config.toml
n_layer = 10
d_model = 512
n_experts = 64
experts_per_token = 8
d_expert = 48
d_shared_expert = 64
activation = "geglu"
moe_layers = [2, 3, 4, 5, 6, 7, 8, 9]
router_score = "softmax"
normalize_top_k = false
routed_scale = 1.0
balance_loss = 0.00781
balance_bias = false
init_std_router = 0.0175
lr_router = 0.000571
vocab_size = 32768
norm = "rmsnorm"
norm_eps = 1e-05
tie_embeddings = false
optimizer = "soap_variant"
lr = 0.00303
beta1 = 0.95
beta2 = 0.95
grad_clip = 1.0
batch_tokens = [32768, 65536, 131072]
seq_len = 2048
train_tokens = 500400000
steps = 7396
dataset = "wikipedia_en"
Below are experts of layer 4 (counted from 0) of a mixture-of-experts language model. Rows are named router (the router's row for the expert), gate (a neuron's input weights, with its number), up (a neuron's input weights, with its number), down (a neuron's output weights, with its number) and show model dimensions 320-383. Each number is 500 + 40 x the weight over its row's rms, rounded and kept within 0 to 999. Numbers have three digits each.
After each expert's rows: "mostly gets" lists some tokens that are sent to it at least half of the time. This comes from a sample of Wikipedia text that the model never trained on.

# expert 43
router:564495542489459474461515421482503516492505511487503556484511527498529537498463517521469424503467543490555535518520491539495531509510425457532459536508459522499510453430431452514501569438452463
gate32:517503558484477509425539551495548472456407493456486554502482533481490512486546495500533559503494542486584537483466511517519488539511516565501454512571488544515483509439497523522492512403472475
up32:515469531463424510477549541414562496533432523489506485485492580454558517508507506521546558533425519472583587451491506548544493522460519531491488528526479533477507472449481563571538500405487524
down32:542578480488507455532472492489529492547475495492522436480487416513551482545471411455540512533565540462466514476450521564469507540457519452470525578493488471488515441437502590461447613483434538
mostly gets: "',", " worked", " joined", " →", "·", " Succeeded"

# expert 58
router:468472542496500510545545545465486503455514505479474542495522598568550417499528514411580492553519519511511483507579548517564544507521522489516493531473460529528393510492484517540466464509496502
gate0:532505511512487463519572463506480498527485491524551512460471498539502424449438513446498607448554515556523515496457536476532480472512493489505478478468447450467611483514495537529514505548486467
up0:503470508483517385535520455547555497513474524516530457475505510479469494534592491542458477480566427544540473463498441491516524502508531541467514513551498546566471459475521493494499460478472551
down0:434513446436462527530497545393552523487553513483497539569536494436460522580490480559460499527473489431452473568534494477398473519500368437551538546535512511532521533523492529497480463513488505
mostly gets: " where", " When", " There", " career", "Species", " While"

# expert 41
router:526507494505484461442550550532465532524534458479574411519497484566478474400465528530515511508514526515428454512402477437441473536479528555504508517521522452611508546478464423401476514523545580
gate0:487455484479546548492614484483487512555470550417486564514483487546548507536478503517455528533499535546464480467463507436531470458464447495519486458600449527469506499509471549555519461496492501
up0:518434483520557549501546540512532466557505504470538533491500478530521487506516459522483509553532461501433469448447569485484477474520513491542554487525484510489568516480456550519502488484493474
down0:446480552480549458527550559538468443506563558493452456470499502446488497510486439470505396549477530499497516512527488526527528544551463514538532557508466567523572495455486475526511511567543499
mostly gets: "'s", "Scientific", "–present", "er's", "})\n", " The"

# expert 33
router:442554459540462466444416519520528577466509387538524470466506528525542482537483526509468512528510584491510495529430565494444489522487404408528511481501463486565464533553446504514580518527426433
gate0:427504564545504516457527442527494458466465551406510476489573438441504484545599479532452484452532528457520529498519486544499520565488513488515495469535432582524489492414526505518456486510479483
up0:531527402467507453476470492520481523491533502522500454548495389505533561499414534445445480557556525516503568538542521530563486547571541417498511492483491461505439485500474460467546487507497485
down0:511588491462474551457501455536555515536511574555462512519436465475533507437513565519485545467505459516494526512451533492522545513550529525467504485518525567493575431490564536444464512525455483
mostly gets: "″N", " District", " Ward", " district", "°N", ".com"

# expert 54
router:470500474504450480573468553498493505516548483531498516560497517454480508584481468570530497503575567448472574457428505494479464404454549438485557495513592512558499490506477479526495480496506485
gate0:542461467534503554484551545482476484493401522521534547437466489456520418493533568456468514509556419526482569434498516478517460480567519561477470495489425534479450598527519493534506546582508533
up0:520515517476521488486501455472469535532585500494530464496523611510471532489502435490500436468450550470453443526492485514487547527531464462478549499499552496474522485497497546533498490391594476
down0:531538506486478521538504512460530592441482467487503516554486450502540466449434512521543509544560510502518424488530513546536510552455477488508593572489484452487450511486523571500483484476473423
mostly gets: "The", " The", "In", "See", "On", " the"

# expert 24
router:509539562472504550513437516532450473534542476532467509510473477575475540484481551503551532533588605555429449502478435542452463457524479481493451493541567490525504480450499524423436492552519537
gate0:470477515517478507541489494540424473525529436507454534479416468503518514410511569490477539512498445507503517528437466517486478493466471501434497488488461532527513562461502470469504526535495527
up0:535501496481541536546458474538423456574478512513506535498460462515573543521464596514495539452554498507490496578473510575528496446462473501466504493519444527513478506478463552532418423539466526
down0:536476483521503488506432482552446508485505494507486435484467568471525600443554483543506564501485450484530484548488453447509530477537525517552446581487461468504559539451520481457410438473492513
mostly gets: " National", " Museum", " School", "°E", "°N", " Center"

# expert 25
router:580563454458501467461435481525484556512446519457436440511523498457528501425473503450477478532476462497466493478525490540523541524531494544432485472529490502521473516525451442463475491532540523
gate0:492505469526525538566513497556521520493472520542485577569478472530506487456568468481497519504461502540505524516526535470543495458510480534482538399559503453445524442488547554544486518508528431
up0:487486506478483478459481500457479473515539496536497495470512486442451569507516538533475547478527502418483440463477495502450470523514440452520561536541523509518503588502512463502515511441478519
down0:511525500516546499487483503485540526564486574387503500498525397479486491501522497548456447506492473456447493539500544563425498479481520516508534469523484473491468547489506519511511479468510496
mostly gets: "ora", "ona", "ura", "ina", "os", "ano"

# expert 38
router:517508539494537533584469451460531494523529457476469455491503537550435501558473504504531493490481572506535489506492456516571541526466468505508499508475476498496526501535463544508507402405468470
gate0:599541518427524518451521406528494561565522452510482507421452504515561506551529465445487512484478470515557447421456446451489539490467455468400542528439401485411494409453442471484518523502435495
up0:466533524503446524384450494470497493569568473439509546509547507411465556497523531467488521430519500494487509498511530574474504536522477486496529518519506505469512417446519436443498474434566452
down0:521526456483550494550435527555520534553530496507474502536526480514519466487538512473531446503498480491502488557426526493475512496588490532535568580473465440510499508546557515518554454500530473
mostly gets: " including", " no", "ating", "See", " Born", " Despite"

# expert 51
router:463413567461505506475524522457494385518570504551523443531546519560505533504502528555445539492544588493560441538525491455524486569487528480560451477507436521418545523539486438465487468472484439
gate0:509419438554501420486453488470499485454484536475554428517469571535492511506474509477505518536488485458509487472474498474451536542492513564548530478543458535504489472508480522494468502518500514
up0:463505510515600468510435508474548502467480546435523521585521452533575505481560540503518545445493440486501469488550531515506520479493505527519511508579417488492498598408527577533518479543501460
down0:509499521502577482517490503532464570514494548462510478475568572504471542506503515482492470561470511533433454509484489517479464517503508488550527468532530482509405515541517472542512518543510494
mostly gets: " before", " until", " following", " However", " announced", "\"."

# expert 1
router:486482504526481517485476504494533492529464416473477443486479466540504529560509501570523485495520499491511510480466465520522468586477481498494548541461486552571468505489456525491454518517455513
gate0:494459569522485432481503537489580515569463492545503460476489472457491520514585504462515525522486414497508494534481514455548515425490492472464536486574598531558498450438498467527519539449483499
up0:504552421523528513468561387517456469443527513486522533534508523543503476466420522566439486499520544479509549489487563488455469568488494514499488524484480531502512610521479536464503521533506491
down0:466468451531494491506499500553500612521490504506505602482446449476531527509462527504585548459522483444522530482495488480500437462435584548540489505435497516432476575538508435553500487481472518
mostly gets: " about", "American", "Scientific", " von", " for", " of"

# expert 20
router:579544595505425427450508538514541500515476471503512460398469523512477559468495472454539450459469482516523422555542422553484505515570482392490526525560495500523413574470524546511462515472545484
gate0:510441484514565619479512551578510442533483511482493499474455530483529461476533534440479474496521482474526525450500469535514559433557525465570439478505482538402497491495529541536512636540504502
up0:524467509491552583524471520529522446546491472525514482529443511493519441483539547430497406479539457472540495442516454535522545497541541463572454498475451535399468499466524522496497576546506541
down0:424556507525478514457536441485425513471524521537561469497517519493512541542526511495521505444559535507476474546490494508491512441563507616492462487455503454541565426518477508489562491572439499
mostly gets: "′", "°N", "″N", " and", " mm", "X"

# expert 10
router:604495572466530464462499505514458519566521503589548417480487479493591490488507470461496519424523532536545516471571536539520518512459506513440515475454497489499500471452479426478531544500441544
gate0:551530529545608522489474492592523517453492500457464577443463529498586575444551498450578493479542471478555488512533497492511583491479500561491469487510496506487522406471501558480548505521514450
up0:465490483488448515508481432433500525508486507517568456617549472489451417586435504579466443475458501547434501532531474501452444431552463427533543489508469487522530545514531466534440519572520495
down0:515504476490462493451515479532484588482531514547532447588452432539433487472483469512498533451488571532479536500474525481500515472505518513531477483548454557488531484463499546536488514509512520
mostly gets: " |\n\n", "\n\n", " there", ")\n\n", "See", " There"

# expert 19
router:546462570514467487524465490513491469501518504520575479444474389517474432560523515448487508462494493529542550514534403548527503578519541493501577493535508518490412471461519483561521509538497557
gate0:509428528526505527447524554436512455483526467559484571525489444501454478535475513484524474475442548500488508530484542513491555530507529503527576481529508430508491467544544483395534463503493523
up0:516585456490452436532542476526442504480528518503485431521589518540532455420550569450543567551567539458474502488580572452488476515524482501500487535450529440543487513488465493535489511538576429
down0:562535500500469490422524533468494522562410420444565464515594499479511542506535490483420444471445558545523590500541450493472463508542449532523516501527501527485485451437533498512464489467476492
mostly gets: " None", " Coordinates", " Kingdom", "\"", " Spain", " Yes"

# expert 32
router:551530576522566478466488538449452460565550516446445456514533518448551590520509564460549459483484503520454482440479596530463471540537501495483533490479513494493485477471502430510548483529512534
gate0:400498451515561514438510458493489461492468513538579511532499549579506547542489492479457518529492505530477458585517525526487493566504482486521495478599525532554496462575587545537487554457432512
up0:661486518498499501592491516532556514549510488493441468491489467415524422465527523525540504459529522465512533452490476452543511466514516483534498514471468456472501574440397473488514439551519482
down0:509473539495594564577492454522495536474524433460476583503484548433480516494432495577437494484475459406450528478439513575431497483471509494472544516571521511476554488516522482475495497543437525
mostly gets: " Ward", " CZE", " Racing", " Berlin", " Mad", " CA"

# expert 12
router:478419497535474454531463462510456518545567493533504507560524492523541471473480452490523548479437551465443478463443467534586476476534534456495519525518518496435494560421478538453496477494456469
gate0:491503516403518423478526440461487555504489570507469570505543542527477492516514487495459557537470411518538463441492516511539521514511514549480478468579463501472523552499484497491476540497557535
up0:532511458561439572491478545554601435489547468500490431491476433441514528483513506509549443443541592504490487509455466441459494513459457495477568506477611470482568468508537458537502462490476446
down0:528403516517489473480399511488448467493518461475513479508398441452451498530433448459552483500493535487495533434540505491515579509487484482449478452546548448539483504550545501547478570480483462
mostly gets: " north", " east", " south", " along", " top", " near"

# expert 15
router:571515556514474521473477491510538492555486504489532466476486518492508438507492533527417451494466546493580468518447414488521548536472431551507476457462505458524540548521406460574533528422451526
gate0:537473519557547490442453472478516532486429477490502503513537540426574516451556480495441450487497432492488534468459513515525498424538513495507503482513560510524491521503523534509492524493493517
up0:460524480442474468555537500542504523513563549481495518472503466555429477554428514480490531521528525519524484522515461478466506567470477507495468511507480477477486461491526510499496462504519491
down0:482454511449447413519555459527515408554523495497458462506498453510493520500492480486498544585511467578513479477534574525512511472453524514471485517492491443492468547484493513440490484498489472
mostly gets: " During", " Many", " Some", " However", " Later", " Sketch"

# expert 26
router:592471504498467462428467439550449513527532504448529547500430473536525507480498505556537476557544433524442485534514474539502512450521528509553518489482476536422412549496493477468528467559519536
gate0:420472520538516440435544525502435437464436500470543517504506512532520406488489499458441499537519508525484485536494504497540462435489480397467552494519569470540524507492533487604438482461491503
up0:546516479441537526562474460539591570529555519517503465490529487458512550503481495485598482479486456491489515459482472514446545569442511560519450510483450544463535553526528483374589505514492483
down0:603510516563452486555493538463578516541511478431529472529505534467451545445522505488522555502495538514473514586559540501506465488498487521540477481525512529466563573504487535524486465481497457
mostly gets: " year", " time", " However", " century", " km", " years"

# expert 55
router:472504536501493538519450479537478500474533391472505448511498488514526459541472471513477438520577434497554579492486497469471443516520543487528504512534523531480488473544504521440407409493476494
gate0:550446481456481482503491451460519472521512494466536492541486538460446474472502615516475450553486479435536534506493501505515497461482476531452526512521525538451507490457503505501499496505598529
up0:478548526533567489458522549567487502463516508527452529458443462593473529447498469517470546431437515456461483437457518534510463526577537481531454515518522489552437495517501551505505532544441430
down0:494500504479512574494466571511546440505525436549482581510409507478525563510502491486511483530476450505528517526454490480522429437505468510487493517493495538581400467509518475521521504496392507
mostly gets: " released", " designed", " Genus", " Minister", " written", " founded"

# expert 21
router:571446503526488477531515457513480468503495555500469484550584455489494471551452496489456525428516499465529477545556494512538465521499528442524428476512545533469516508469533506465538548416551557
gate0:484540520484490547533451555483439397485491472537504551506467548495411454444440484426482470507529457426546592526411555430511490494476481492504521500480464459462485448463498456447571510525526542
up0:409465477461432504427544536536403517529465540532490469467521440532389538489458437437507503437542487494484493460488554504455501430513474390471491524529475513485475518462446546500540526482524480
down0:528471442439523507440561445459509521457536495445457513472496571411527513478521526544527502488523492500516477497549549435516534543509532490519490586532435505434489465512478561526462473420515513
mostly gets: " won", "nd", "193", "191", "192", "188"

# expert 2
router:485464465500495463483426441509456479480467451454525475553509474495506464538447500557484434514553529593468511542472482513419465469623516458519487534494555521526529484524544517545531461495516541
gate32:438463531536580506478438466514515424482532531491502450507497445586513461497524563468456461468486572490522499522497546586497485486511540509506494446447433452556619516458458504525488471465434477
up32:449511539481551521466441446443471427506523508459505457486487449565531451476614551516482497433474545496499524471493518570521472453521526481513489488442440479546573530446460535535447409461456562
down32:539532440512490545494552544503491527466488553523452456527474496440528471500573525481475464478436427508587536526481518494506503478537545478452487481489473515550531459454534459517491453469543482
mostly gets: "″N", "|---|---|---|\n", "|---|---|---|---|\n", "|---|---|---|---|---|---|\n", " &", "|---|---|---|---|---|\n"